config.yaml
hidden_size: 192
n_experts: 256
experts_per_token: 8
d_expert: 32
router_score: "softmax"
balance_loss: 0.00756
balance_bias: false
init_std_router: 0.00687
lr_router: 0.000481
learning_rate: 0.0059
beta1: 0.95
beta2: 0.95
Below are experts of layer 7 (counted from 0) of a mixture-of-experts language model. Rows are named router (the router's row for the expert), gate (a neuron's input weights, with its number), up (a neuron's input weights, with its number) and show model dimensions 0-191. Each number is 128 + 24 x the weight over its row's rms, rounded and kept within 0 to 255. Numbers have three digits each.
After each expert's rows: "gets" lists some tokens that make up at least twice as much of what it gets as of all text. This comes from a sample of Wikipedia text that the model never trained on. Tokens count by the router's weight.

# expert 170
router:150090166124130155136106142107138085125158144130111122106170136100123114103101129135108105123104112122101090107164102168112155097116078166102128142112149105092120123129148163160146099147146121099108156111177164129139088124093131141127148127152141128143089150095122103109132122102155179149151102125129133177136123140150131083116083163122149139128122182140128092152140176159093142102113133104135150128133106147096137167109137103162099084156102124158128121129116106084119102107167118171105155153126147093137139108140139124088137100115121162154151127168145166114146139114083136116
gate0:114116143095086107103103180118176111132119164131153144103128167139137125146110103166137143102094167118150105083143128097099119142139093134129120120112147115116161157120121163133121162125157137106148108125122135128131097162136100135152129153163143099135067150120092087140149119132140120069141126080135186115115113144165106088135122123131120117122139095180177115117112147116091133138091096102132143153166112082113127117162136142139138132126134164132131135150082173167145133117113122150096078134110104120140161106121153152104117108157131142127166123106109134076091088122155129136
up0:162109111089157100092084148114147131127116119113110112110112164084087170134120100108172106143142120104102138153120117077124164161120121155118161122128123120146138129168121126167149122153082105114109078157139104100148117149132110105109170117132096125113124128128126137081167130133116122177112133118129112074119114115158120120149169166106132133109139091110195121153133120100092157159138138139144125123122131182129117150146126121085129082104124122125120123097105151153180139113131144114121111109158094154115132095110122131155103175112153110138076146132155112075131134103161109148
gate1:172110155163139141127126108130103101189084116137117149147106087162145166125139147142188129145113152179121128132128157121177116098132092181092138154138120159123133123152128110152113141130129111085112186138138140173127125118099119145114145121113092097090130092113182150118101128131179149120138133109137126096147138105107109105141136154123134129124107106136120106123175114094139112157140117117112149111124133134106160164140155140145128076127126159109127114097129147094165170141160116127124172132132096128141131138176084079088120131159112117176133133108120096156111121156140129097
up1:119120092129111180191137172172154128117127151148118101135150164147158103126168178105151201112111109112133169118149132121116154094137136146072129148168112155149144164125126108074164129100134143097151126117139160132120129099117138089151150112128129114135135147123124133121156158125142108142084119092127117112152116135145155114121129156136129119110069062141123109133125149172112151132169127149158113142111140140119103101164170107117152126123129116122106149122122144133128109137160120089164139151162102151153082176119135100115137127107132121079104133110100166105133132130161118105
gets: " 3", " 4", " 5", " 6", " 0", " 7"

# expert 7
router:109099152162162143142140147157132133099128094122165127150102150123150102150135143089092114126121170136082090170112090110109127105110120114112151111101102148091125106134148102101138076136156149126097126117119161150120162112168147148119172164084159168130169130113098138159149141117141121141110102096105120091156105115148148095099112117101137112151133106103103093113148124095161087143154113174098148130119151156105087100126144154120124111149110136138155158136176135142126099149145122071123148142141095131106133114141076106105131116110120141117123108186123162151139110147177134124
gate0:147135117136121164144095164149048102159135129120135123165095116146159118148127109149155117121143130146131129138123124096112130116144110157148112126160157100123118136157087138100136077120112141118064135150103118137151094119098118148169089122144112144152166123118108140122109145099163119173153138130100131090156133192144145116167114096123159156112127144146177140122148142136137156130155146130095118183139089095143132142099137130162092126163112145178176153102140134131153145131169103141135136146111142157119127121134079118099134088133118104116111109149122079077136127131104161143
up0:137140131129145144149140143136147097144171158097110152113181125127102110122120092132112105127105114111102138135124166141120127149115086109087138143164108129110137104155141107109122158123136145115146132128114126172154147125123109109135150131168134160170132156130188142128156132175194112089129127087125169137084143141146147113113125169128161156124151150129118119086135159172113095107133140125145129154059186154104128171118156133124183134091108118058129114147110132148108120085156123110123105141118114140134147091132184128145127159130154136114099095140141138126156151114157142137
gate1:147164139139147163147140121127070141105129121142134125111116107145094102120106129102118123149108173076090127113106108106149111117136144114133122074193132114122147149102117124127097126185157093130082129108098169157119127132124132124144135138096136146114139118154175153149118128095143164119140095101149132160113120109116118144104103073124127117164147126142124091159146173122120137141133124124191110105145144210143144144105119145153137170125112096130116127129125124131159067115105157087123136087161142093121125131110113117138144135103085094141152136151111140130161126166124173156
up1:143144088099123081115127125140113143104094136149092117144112109148157069107117117146165187076126086096123136146171169161119138108127148155126162116099116132125114105186109125124094112147168128110140155106134152126172097187097126155098150152108113111128115130116148080131097160145115149090085125139098147104164140188141146142113112128140163106111145134171121098126123138110120099106164139151139133111121125151149147124105144111136112129138159132151144146135141130121116126134162123172127125110162148141170159096145139144151081144129153138156144146082146130102111130101178120127
gets: " |", ":", ";", " –", " The", "″N"

# expert 111
router:162119136092123170126138097130142123121110146144142109115138097111125180093173101122181130128147125087147161114156142136106129106163157109129114157166110113134104173111092127123135123161118126112114095110118142143145148126128141099181121156139133086109155142140103152110153153118170144075120119159126145133121116111159144135135155093089114153134135153103146104121121138135098173134133108129144116090143111122119161105116148112125191148151119173109101158160159107119137087153090099150113081129115090106164132104094158112193147100139113127146125114068120130146121091115115112098
gate0:120129113154117132132161158108085117146128087119098115100124151124143165138152119134113158104149126130081092107143129108145161126121142135124135177074121147143130144088150124114178125123117135125096142152109133141120100106136092165124091079088139143117118102136139105119105086109125131133123122146100135078088146127149098103115112134146146148129106147145155113169149117108147199145128139156126117095133111123116166087104104134080122063139140095094081092103131098118146163146103132122147063109133125072125130159120184177120112125118142096129135137107150135103136150121122118132
up0:159110125116118119134152125129140105082109141133089134172137112102198154140098178139079117107135129121179086156125150129121101123133145111146154116097167150127161114118146122122102155119102155091120141114110097091136134112102093134097116134140068119144146138120117077158087153104135086105125135120144166123140139088152087165163115111110121127132150150143108144147099165128129104102126126115108134121099134153095141161132123120108142195136132169125144150094120121118136074124128093103092136133175115108117141075095121150122145106123153126103133134106109152118148075132088111112
gate1:165158096085110112104137108149174129124109133137102086115130124155135156136148083149102104108115137143136090107117156131127123146157123098147158163131154129172099136128092164098096162141118145181133105098111124125177122138098119127065188166146064091115104134121111121137112116115103121150129103103101091139140121157112140136142116135149144154110099132127099123094129121111151141123111101132110123117181098104119121167168088089135134144155109107127136200144150105151137131134100138137118137117121122168111100135091089113113110145157112120086130096144076151138126148130131149134
up1:114090100109136150140093120129135153146103137131096087151107116164088124155124089148109098124119111142115090125173141126102111125123120086103114164116157130110096173124095197090137154156132117145138078131148132137156079098125152129155107135169128137137124158121122107117158105126119159121151115111127157129134122139108146142115114108112113171164121157134135160111130116133150100095155147100119190112079132083152094158151150090134162162117142121117137120125147172128163089123150147159106080119128120108116128119159139116126188110092112137134181104149143114117135118136166097110
gets: "\n", " =", " ", "==Plot=="

# expert 82
router:118140113123164161117139118123129101116122103132109118163140162095165079107115140092101119106152161116122093113116112140129090096125113172145128153123130089092122117167137150098127089162102129123109139116098172150164111085168145177128170105134136139095132154106115164154144128154135090142111099130104124127140094127098134116100102109155144149117158108138115099101139131143163127186131144134094136146105135144097126146106155108103118162162091127145162114124177093119116084120153094105133158163130113156152114142157110088104120110105093148084111099158137160114143133170165115152
gate0:155149135120097175155162146127119140102130151184131143104129160098130112137115106160146158142140111152133134123093142125092101101105146156141125128155131115100126157163112123138101171148095132084170122113144115094115158120149143134128128200148151131127119108134117115111106118113128114106124098097126186131114126118110139107103136156104164188105101114085099196159117118140153129147181140109121116151116141104140113163097128077121124125131140147120177135121129115130153075181137107137128135166147136139104122131128102088066148132069128146119122135128111159134137133156089130128
up0:158145135146133146143110181101125159133168116118156102136160161129157098139152111094152108115091144127130122157129130112151143143069117125117130141117136102099139169101130113149147111136100123136150101144098110078124155108140148154126089104071123106130098094117119164125114154090125095137146083150149114137119120139110112145161087125107134130134182104130140152144150093177157143134136143125091137124164085108190090173070142113115133128108161125089139111120105154142111151123142123107105110132119100144116140153134160089122147104170136103146154140107166099093179151117134152113
gate1:137146131144136118092120142138112120137130168169113061096137107094138155150116147143121120117098102120145158098097097163153084201152115147097121148133129133143120134119158185140143121085094114123150108086144144148103119134122165168136140088119142131172124099144109128131087136156126154133135158143151088114123125113089128093105146129134135196125098147094126115103179105148113113146108140122122092164116133110123102136107096113146131164116067132147106146135137134161118121149136129140136131157167108125100142123164115127135138135110098170147095077124150090103111141142161156100
up1:121120138096115102101108125135170162142143138131142120121114132149148124171164145145139123125122140117122142106129157161101158100143152122109141167095086125127154115131127107126098142146134158144141136147166106143098164125092130106125122123120144155127098109153142130091126095103136137107127114118135126090138107181094100125132068146152138062177125160098135160167103054141179148163171094099133116162100129162126133092139181117141129134139161088072140132131131129109113125074152130130139099115121089108128106112149105133146131142119105117094122088145183155134094138138141117131
gets: " |", "′", " m", " (", " –", "/"

# expert 238
router:163174151134109122153082162136143147124085126156158114158127122169161145100092137169176166132164120122141117130096100139121149118100155110125149122111101129110173147146150097174110108121121108090140144126128115169141113172102111140153130102153120098145112077189165121114136162130128103108126119118122127128107130101168117108093125107078156157093105085130168151149138083095146141114115109154139140125129154119156142118139126109113152127090120108149132123124137074151104115123122146158129070108123093147122143094142110136126116119159135093165126160129127149145138134183139135086
gate0:093142123117180117116134142143124151097110125183153159161114112141125089147107111120146168114131106118136166138140161108127130138111119098135098130113129135132138125115122134125130179148105087077106117171151134118139158114179126146092085127095114121127171119071174119113143132148163108142135084111102132121154147090070107115140172149153152143109122121172149121113108122155128122164125137088163145173157149108139151134173150101157120110132084160149145122120130145084141150137145171113117133162126096133144102155157132146103142105125120118130135155130120176151148165143157121179
up0:098130107106127165120115072092109127105102165140125104171103115166101142124171140085096140102112139129143098123136110098128093163120134112082138152113130112132138110091105101154105156125155066144125104096143141095146121170172102153096117129134100088158123136140103145099143154131114125139130144121082176102133124108116126119144124129123156116116147181119157131118111111126124119175134116120154130172167149108077108101110116139135104141081108137123123108133135140106136123133177150117155092128091124180103150116165139119129132086133135157126177144072111159138127113174133138152
gate1:107108095130137131191134059101095120141091136116113114164114101152153159130123126118125084143089141132134115120130105114072132105110172151085101151113100121128125114119128125137149127139172112131127148141123133142121118181139076115100158078105140116172121107134088136127154111115117145146176140131127133112142141114088120179097166162066152112131114108165161139144138110125136119113141106138101131164145097097114163135102105104097086099141096151121113115144143122133120101104143083164092105088153151150120151104142124122107130112113122118150077139099159163139120128155133121108
up1:119072129106144152151125140127132106132125121106130121166130133140144103126146114167124101106155159088117088138162153155132161120115096105057171116116105157085099133133120084140147157143168109168175087150138098075154144140147110158147132138189138100137135158126147129163100139141145156100144082135128126142079157131101114129160137132115121112119135131140162131143090133138181111112090119101099129099127134119125167106144162128113128138179144146086140131162092175129099135139084122120088144099141157087116138112136128142111141155111135132136121137130100118158128134149128136079
gets: " to", " in", " at", " for", " by", " of"

# expert 245
router:152142113121120108124116141147152111149102106147097140162103143172119135087108161161186146145165110138137133135146141163132127154140131104153150102149146131159114139144102091145116137093099121122166146158155097169109115155112115093158145101163148088096100102163110134124113169096133145060086133117132114112086147155150126111102105165129150166109081120156107105156154116151157124123131141135140101115135161085150177151088100124135131151139164085157145141141115122084129114161097136125118089115104120121155122115111138153142130154128153082156115145125140097147167119169127104126
gate0:135130089117101184109146150113096159145122114125127100170089156131066168150135135124114072139095102141125119108093123118178145137188116094144137080162169102147162118148102132109113062115131124172128135189109109128092114155116140132148138136151161145124154126128108110111113133157152124125146120112124138114178135099139139166120096151111118147169139134164107105114094131112119144106165175114129117133069125114126126140119134110119143115164141099130101143116121131149134156129139131129141118086164157101120137167166151163109162142147139100129124132114137083111110160127126093121
up0:140110143114136135140119128138152128124101152098117127152170090103139150102155132111135115154167049122123140144153072126131131118132103117113115102152138102101127145120126100104126143112115127151110101150133145163100134147149136160155157161111140122173111126117165092159123107122109129122147098131090138122134161118166116165119121141156151193108102148125175104151091164100125130118119115130132139078142131160128128142110133117176098158160171131153158134120127146140119195159129103143129125161131137129132108119173078116102082192108160156140134140106161106162120129110161092102
gate1:140145137144119173131142094126089110099129101150123131126158139123121132114160105128082174129128128101078152081125108148127127132107059164176105154162130145112152148107137104119103159124144139087177139118140168113150147153135129132104125152119123154114097100110119150140118109124107176119133125145157130149141125170159134124165084116126139124105096096192119121127120144119099097139150100088151155125105104123130136139146142111074100139116127155139127144111153100138125129131151093167103061152148119094145175101112151157097118113122158160141130131106184145097101149139154151120
up1:172110077116130102090114112180138132098096162158094165151100101150143126089165127122157150098091132141103137117117174158126122139136155121149133129134125167145116162134086170117116132150142138137164124114146116119121147101103134137117172104185129153140100129120107095166131156075154136130112155101165125141169066168193174131135113100116143131135134120144157130159150107107132124162158151129125129154145199129135143121100136110117161149149109125080137096140163112111133134108106134110141175106151128134100151145159132143141137128141099137116115140140113128093109107102113115124
gets: " in", " of", " on", " for", " at", " from"

# expert 52
router:183142122170121126137096157138138091094072112136099136139120119123135125102117153122175153120141129130135119126130114143103143126098117144151168093125128162151140129122147082172101103103121124111130133153161148164136090154128111114158142112119107090085150105164117143139143173120126160096093094132104105119110133141177148093088111126146154166097109100160099104135166146099129126113085085152143099137113172092131135154153104096145136163104148087091123165164156105127091126112104107146144093129113116136152139125151136094143119145124148077163149150122094136126139152157115148156
gate0:117058172187144121163107137099126107125139119128144139102124106091121088143134110141181127132122113117076100095099129137136132122115163129069133126101103138104093194143095123104147166142133136135140118131115196147119126125111116114124084109138109169125164118107132089139112114144094115116161119161152097129152103134157149101163111124134124165160137129139138110160116161092111136152133120160102142108144125088076065124157120127114138118144127135151126104132124133130137143177136099112153155113119169117164123132094135122124115084108139127128135123154151122139141166149145150182
up0:090199157114117139126124143104130123136114108123091118127154098128144097120145131133117116140088169155144137130127105156089045132124090105116161088148119133116118127109109093116139124106128077114132117111119129126113143125099141112165129143175099108123130123160100119136125087150118135087133086133177126133179099160137103132082145141104128162096139155117142131125119131130130120160106123104148123160137094154140112121157155137139119115162104149144113107135122156154113099081098099108110125099148100122126120138117091169151164141130132152153099138137127135095127063166097055150
gate1:127133170126091140148129133097126114058131159177150110138122145115151109141119113097128106099138157142132153117097137115120129092098144139112144181146102135093133114181112117130123109147180126110138111150127174126123111147127134159121165115127165097162191144117101141135091100173151127114117100148152104122108141139197143140081113103159100124156123104087120124103123174135128130140131124083117144143128155138113096123139097140145114088078145152110096163144146143186133101149126150104131157165122086172146123122133127094123127090120112131117127153170124170141132110130139119133
up1:121151152082090127111127149080079116134136087145127115150109121141118161104110095137119133129125147118122122116121137161118118132130142118134141128178127128117131090103123091127127127168172094133140147158127146137138143140112118088118112110165134113121154114104130097147169142124144148128127128142126143177072108130126144078148124135142098141139134111102176102134095136146125096105102203151182132115135152162133126142087131091121104105104124151152120111103132124163162128156185143130095111114123161167101157059122122090152103111156137140125142174092141183110157136103142166120
gets: " in", " on", " at", " In", "In", " of"

# expert 14
router:122104128162155107110168134126085109127095097095144086120158167116137106155110142148094112088125156116128130157120081123111138118113124137095161139094088141119096087126132145109131093159139118121080159072139177128140132124142114148152117142115153148147125110114133137138145076154142122162114104088088115109179102099127163171101087159109155132163148119139124082119133163140146082145133118164142162136156097130109089120133145139096108131090169159133180133144150119152146101119163151116132152161126091113118150113156133120104152157110148146114170153118117123116124106100128119135
gate0:092125131142171105100164100102082099119114163189124137084112140091151169136108126116174118172126118174152181145146147122108137131143130143119079133114129158143113133110123131177099142142143108135116136080143111096133100129184140156162159095103054141135154118103154127149131126151124142127143109154097097130166129110116138115112108129126113148125114159129136122141166141143131108112147140144187133147112126155136119124143112159129159113147153126154127144145131164102136109156136107123118111126113166103087129094149176133152157147143152120111095168133113099167101134122082144169
up0:144138161101147097139128116111144078145139120168130186121112153123143108170108097131112148101107140119121121096124130135137175134121115125121124147126147116126123148152145125176116132093136077110129116107077082130161109100097170133088144150151097115134119089118115144147168140088120088082109096128110102114118149117110130131116152134118146124126167115155164135112134129102143109135143122134158090107133124133112068109081126179143119099122117130170139150127111105109143157178090116125201097124143098161144098112125186147107169092103150126118132139125140147173130120106126100150
gate1:118126133143099133113149146094148125111145108178108129066163126132119060111091107118161095145120153123159138116129117105133092157161133142105122096131148097112138145135136151129170101127102155119119169151117145118124155102128153117111128161100169131122140094139095084095129150128132129127116106095114117107107145171113161154124136137144106087134142153139146181116114147170141116166098113123128150128143102163115097183150095098155168143150117158091150194155143166202119159112171131142114172132145110137168122109123133133157141130114114127150117107134109149108136144121107112126
up1:148136125097128093109105115142166105128104139112124103109101147116140166123131156132068125101129118123078115102146116135096125122107154121157123170123101086162163140090084147116099133097120122099119166132115160129102127147122165087150153142162119101119159145135121134086124133084121133151143120145143113088138113136135100142146133172148098153127161144161143125120138155139115113115144139125153151110073176129106156088133111118114158158150099113188084135106116139108167129155144120140149179082102180126163110136118159156118122127179122093112133144142170124149176106144124144131
gets: " |", " W", " ", " United", " MPC", " —"

# expert 81
router:135135100128090093162102106139118086143117132167126146167171135159120137119162129183166145131139117117125089156122151144074097134118120124098140113156152154117167142142101093115110147089129089108106150156147137171137090144082148142136161107131117135157117106183155086120134154136153104102082113082144106125101149110144122106109123149114176168130101105127107090175155111135139103091114146145155106131149133140130134157126118116121106168114125088154144112158121094169134112107104086118139089139137154160093145137135122133123138133125151084123166147103117157138159127169125124115
gate0:104152157137114104132086144144154083161093112138152128129105136126144123112120132097133102106108135105119067122119100120105153195164094146148164083149163135151134143133125096097156163166169103160116094156109131124154156178111111102097116123161110144145124178098107129145097132096122159109118126109112193113112105145109114127123113136138121159146155171108110142118154134138105138130138145124137145121145129125135139126159148149161084108137128117119138136146143170143085158116144166095117105170149135133145151111169141124111077134082134113121105131122157142166165111106173122092
up0:153130144119123120154170122124089166108134042125123147114081106160124144128133094155149109108119141081138168136115124137127144098163155150127140099096100070128106105105176153083102126101121075123116103121144137137109112093196142138139147114176140157160095166090110138173162110136099117111109089120115148091143119157165127142108132135127139131137115119114168136136132167154128131119139100121125138104114107139080114101131167127128117149136144153103125138100151127125122103202128124115134091148131124121121138122160170167120149146130146144136149126146125097110133127125158136089
gate1:131156162133085171123141134158120082100146083159137099122124083099150163137139131109114122082122112128081115155134104122133105146109138176117134154128104135123133146123108091141122162122162130097156168162091173161181106105139188111181162112108072117115160094142124174143160143128136134141164108100125149129136145134124124138108134123100119180157129122161110153162115103140139104158140161127100113130143176120103122112179144135138105129128144129116127129145122178104119110141141102133132134080127125134076162130107123091145135135130100152146104131153139165152133132160146141143
up1:115113161101133144116088152118131116161099142125164135083087142162103103132120104131114169131109120104142127117100119092162133127185154134150146126164151125119120108145157147162149181120103087182131110144127132103132120132115094156104139170127124105110112090138167138138107079128164109117149124120139124134119143119083147144129136118194163136129100127164124152094092098168078170111167121128163119165155132088132139104173140135077150120144186129101130136099133118171164117145140138155124142119146144128100126109127114135115128128144125086147164140135123107076110147115124136149
gets: " of", " in", " to", " from", " for", " at"

# expert 190
router:162135132055143119150150115147109125121128145130159101130113120105119126106163114113198094148121109085110124138162108163114135118131159115129137161182126094122121180164107132153127107152134141120126098123131132165145141130111167101167125136144126063090128150124116165095157135132136165073129115159164122112098109094147147144110157091101138162149154153120153109118127143113106164128108126121152144112139103119159155109120127107123185132167114150101125113149135130127167087145088107140107110129122150113152110093134145101149153128145139139118107112059102151115134091120109128089
gate0:151120173160156097101109149116103083108158093095151144142159115152148135087140148095132111136144127136099107139171113123120138114096180147128136136120116140056100170114125162146138098156106089165128111167131116122108119110140125155136120154129100135113161140137142112134081113129158128119163109133125131119157146113148132143140135104156110103074116152133059101107158126111153144094118128132148143119109144102109145067107162106119127138095148131140102144138116099143115139141135146116094104109142104159122137131183123098142091108133139142104143118173148055087111083141131121150
up0:136133137062117171126120090116127130127122123136130146160156178151125143152088129127116111109122109111092130138125103138133128113111112139147126103125148110078126141095079125075106111164152098170110106155076172105101087196117137142149129136147134116151132137075110108130109089137141133168128095124123137105092136169137186143135126110071128147126173130107176116148125118104105130129174121162133141176098133152116132091117114119124096078131111130142123135100175110138125119128146096129131112103156084096120144144158144136101111122116133126116147142123077125110122142141169129101
gate1:100109078133176105124149133168137125160125073128118080141124117136129133144130104157175098120094116157151124102121144130147074142129118138122160092122089151148112139116111191115127131145096132146144089107141106125146108145135111127103116135124111093123117145125119135131119085103117148141167091118144107142126145147128144139106110101120165148144149102128161076125126162116141159090128105118113092160109111139119093152152091093101102128131107121119133143179106134184160125128181151101148100140127126139113104166114115130114145123128121092086128132124125190158138136108136124218
up1:114144146190166123063136127143120175125133109132153169131124146111147065124154147130139153168181150127165177175130117109116128068148119131125170111133112176154177098103139124118156140176148089130129133153114109120133105165135093120108115111131134133125139087132129123143121117127074139124124111121134156107118167136155128138133112120090141090139145094115169109145131119104173132106135136167130158132110170131134127107138128117113141126163090128164120124097139101115123127122129155116101088117127155140122103130172125086134164091047140122132137160116105122147124126119136130149
gets: "\n", " †", "\n\n"

# expert 88
router:147119157106149174113159119159149096106108167130150093112144126096136094087160120104143168138148105080118141106156130129121133105152145166126130133187099132113118152137094124107143122157153137109108122114105140144145167099139141115193129143158188086108146131134135153146130133152147162098100128165141091118138087109140152146123097123101103134113143163138146103120122148133109140122122103136156121090133146116126146108122135117122169145185095176105122127153162120115132089149085106143086095146131094107154140099129148142166129079130120136128121113083090146133152079120137101102
gate0:107114120120168126119159095090136102093139151095130100117099061152139122087153114105105102112145107088126153136108135153126165157087136092116157099149141130095110152096115135089144116101103105104111112139147144114133121161099101171129127144120152158125103106152113131113090126141173079135100134158136151129162155148146137126158115129130118097115179120134143108154120109123126114131117102156138158128123132073099130151163173135138132139108081168106083161146104139149081148109137141119103135141087108118100143148113083119084101172100117115124120114156114088131149101143093112157
up0:105141138125138147119146102124176161094115130164168116141094105178108135113123131168157166132116143141108053078115123133117109126136118146128148148110115148148124168167139125197131143123119111118118134126154128143156121126147114103135119184119153067121106153080117100136128119166116149119155148097148145148092124150095134158097120114163116148109132115084188120133152129095130149124151163103148100152124149129166133119131098133155168131136140117141153131094141127100142109155151162151174123120145159124124092098158124121169142093109129164173148093113127108136138157096152138144
gate1:161134123149180120102130142131144102133143104074107057166139142114129156156149138131118137148165101133110199132116127135114127127132162159100106131154122156126138109127157092101135107130137144114108132148127148167099169132174127118148109133182135119135141138144113113148123142120107176143133085085165151113121117149142140124132101125136182154143100081117051150145145118143115101172129127093114108122121113118152133155177110166090144129122144132098120112125128120132145101105122148161113124102090099121135174134137112155122091100196091156131115126096140121142138116150114117142
up1:125125158103113171111101115115110150138126117157104152101116126177141143108128125082110132105125126144129166150131102096123131113107115131151107171118147098134132127158141094148115140136122100127187145101121098143166139128120124147080133097135123105152154123120111157119136136128105123107094082136111096083134148151091194108139144141157099128104132111074151124086084139095123091132124113141176162103071181104130087146110092121109109144126126149091124108137091127141166113127111123124156125137127163166095105109116140094137112150111122089140108125126160128114107184168095163109
gets: "\n", "\n\n", " “"

# expert 2
router:133137169138126153129125117087161109164166119102125095141093158097112100117129166101081119110099162109109117112076116143095100103089124142066151141127154114101110094170116152118111123189129117115135105140148164147105101139150120168080124129118160121163115135118132123104148076114127111165128107147109145127134145097131146118096088134120156156109125135141134111143137151134165137115157133140111154145127108144122099186155093113102099134117099076122138100101153108132117132132148118165152148149171116146159150147145121105121139123141097132118092121126153174116175108121096168090
gate0:127157129147148111158124086119161116126124113136151106107137119144126104163068167098119103092135149185110104176150128078115109103131146121162119100128111141103109121175136137157132095161137190127119118127149148140148123168159125149107122155129160098146125093121107122110123119131161148118114119153115186125169124104156106117163119144139120120120113083096145100158096181105116119098112121109148206147140123156125147118150142143130115175127118086126131138173087153123105098098101159126075138119156148117128137123130128140120114124107162128123154128112121093174132100119147135099
up0:154120103131149093106131100123111157161155104151128158108138182145150078128163145095120144135130139147132136138127106106124147156132108111115170097116109081127101100144120113174146060118116165128111171140075153114116092150127120133085079138149148137115134117097104143112137144116123136138103153132115139126089182139107095125165147099107117173118157156161147104128107106089152136112156143138132143110109076163126144142137071139120109117091100092142111111122144115113110156140130159098116117080119129092120164153107130103158121080164123112104149100118153168115118151130135140113
gate1:140148146112116132131126136123089154155135150126113182098102095117130138104118154111123148092158129127155119113140126137110145100097101111128111194158124114093138136152152120117147133147136110094133111157116152119146120124146113133141126128126124094171105131169117147092133161143098098104137113142119113073185143117140124183132145140147147138131168155155126139097169142127127118107146106102116114187167152111141176107132142121092159154107131131127162120133114174115136080154155116133146109156112117135198080109124122159140173099184093142085121144168149152132115137114106171144
up1:137111100109103144157116149140114135136092111099131109128157155129148156130096088147122129107120043139093093146099143174128136130143108121097145138128111076121136143136173101133136126130125135140146113115111116144086119102100097079134109119127126131131141117158105155098116115114131166143092164115128112098113102143119146094149099151150179115115169151066154125133186074140123122143134133099105107140120161155134108124136123120140131099133129135090155105109136148110118114113148113098098145106135091137114098128139216101126130144118115151143128148138161134054151145159106141103
gets: " –", " -", ":", " +", " (", " $"

# expert 252
router:109114119107165111124145158106145111103119119097142121136136142087113123135149144144123122106139175108109119120164095150126118110092087171139147164095086176114107140123161135106096076139138121138081159095155131134121142128165095159142126150120167150094121104130135152122094159151156081161103101117112145116146101126134145112133092155095158133122072107107097118165135152101117126110132159141093169100141131174117099072136120167110121102164109110121153102129159111109085106118166124140080153143153142173104137144158114136114126114142147148101129125160085162126152137135123114134
gate0:091097112125101088137133115180166155139132166151122101115117120130170138153129147128139133168133112139154117134126151117152147125139127135151138116096110132126068167129074128132168151152072161177132106130132123130119078137147125111114115126151111154080131150120118111122153151137135116165119095142107123148139153118190105102123144123184119103111121114132112157199124166137125089119102123127129142122132116118134128086096139142185165136117112104113123111159149149088126128153124144105124125140153165091123134157121110111102043146115134157143122121162107188137110143127115126129
up0:114129148119147089108134133151126181130172108112132122075087125092116118113168096147122149113121152066105109173086139143132106116121112141073118095142104166116134157127122127103155166110109112106146105149167145094126130105144131144076110139132148129122106141145086159149102157094138177103144112158125130115115126169114133134135100111116094131151145122099076137140139137144123176114155127114133106125135125129124103171129114109147066126188138127137132121147148122140120131145129104158143106153109126125162101148142131102126133125167155217139092140083138147119100131146143134150
gate1:159129116058130125151124114162111158116095161091084097166124106149124134118144079175161108131116153091136118142119129101125174116109103117105097154143102143100079147137126137127095065156110124082098123118105149139135093163098138149112137165122114144108136098085174124101129113120127151153131133169138113111165114128134143145083133141103144134102145138114127139104179121138139142136110151068139137143102139094119147140126090140086126156135120154130112147149115139144143144133129119102142158165098123141134153137145096126143157097108109124139107112071170129118139155171147179145
up1:126118156128130129104128108124078121169165112135130145129167119123151098133116093091093139153186093148163111114129134145097154151101152144143155111143155113156163155098120171152121156092111137105092108089054163164126144124152133135150149118123154129138110149104179115147103122119176117083134137161115124116097141166105131112113126091134118112132094151123132096152109160105136114148133110131143134093129125102094144103095141065137113095123160165100120134108160143092115138117131154138069078134138123127139149118110119173138131112116088144157121137121111147126105096101094106112
gets: " |", ";", " —;", " 0;", " 0", " 2;"

# expert 47
router:173154109094119117141112157113158119114099123167118122157084110166163142126124159158170143153180128155117158111102082153139103111121143124141163116141094101112136157151141090160115093130141082096133144100158126173113089156139124155142136121140146107098107104149139131163137161166149096120097124131126128129096147135165113101115096175139146177095104139145127119108197096100178123154145091148119086122126115108099121108118150123125148147119144091163134128132144092115102090146099133147173108098136099118121125124124101137159146148118120146153107137154098114156112114151123116104
gate0:165124150108117178134140156123120129138132162118141123146102142115092144098140115142184133142087147137115125161138113137146145110136133135100071129126158123142136145140136140201113133113130107165106114130119164105200171174120119124099140159139161177109114137170115120123106154173124077119101123146118138118160147147104152146135144101104139132114124165152107119164156118089133097077110167122102104117106114063167078151128149142143150109184160138135087109157134117098102116144118108136149118149141165093147116134143094126147122123112131128151118097107110130138114148133150103128
up0:108172074084084108098163109141150121109158168173122139131128104125124090115130122118138094113115137138092127198102141103106105115119131152173116180102106115128132148124088144147109091108161101164133102122124107099144085180170145138138114151105144145136163162107155121117124147147142135105133110105148106123087097106123119132110142142157098151099156115133143091112162130111143079142132153131138138128081141119129142177173147081160112133117129108153119152101115131125119087120121131154114140127121171171105127107147178116150130146118120155077158117159131121158113136126129118141
gate1:123143102122090120109082158064116093145157123115156132141121153111155137128121108145133147130122123087114143114127110129127104109117135142081158118126110105099117100147099114142117121121167149126111134110141157111124100091185112129157153102165116169130162152150147120157075165149128129113104123155098144131135145125078174127132159140136133154158106140124137085161087124116113178102135142121125104127129144128118120116108168134141155118178117157114106154110122120111077144137144143092167118113098098140149090084170120171103130156063105135127139118182106092165148143149109141130
up1:161161155131123110126175101115130113107163114154132151134076112127119117145149116103154107156151147177120115129086123131125174105127125132136115151122160121133063106115131118156149126127112138111128110108101113103143122122136145154122076165089135069162156220146136153106124146109090119138084126105130111131140128072159161166140123126130101115113116121087126158120127161107121076179139114129109149142162079130143131108131149118151091111116168097127111125109135150147160149105117117098135127128117127091128109148090142148153143110122143098095139158145124107135107117191112129139
gets: " by", " in", " with", " to", " for", " from"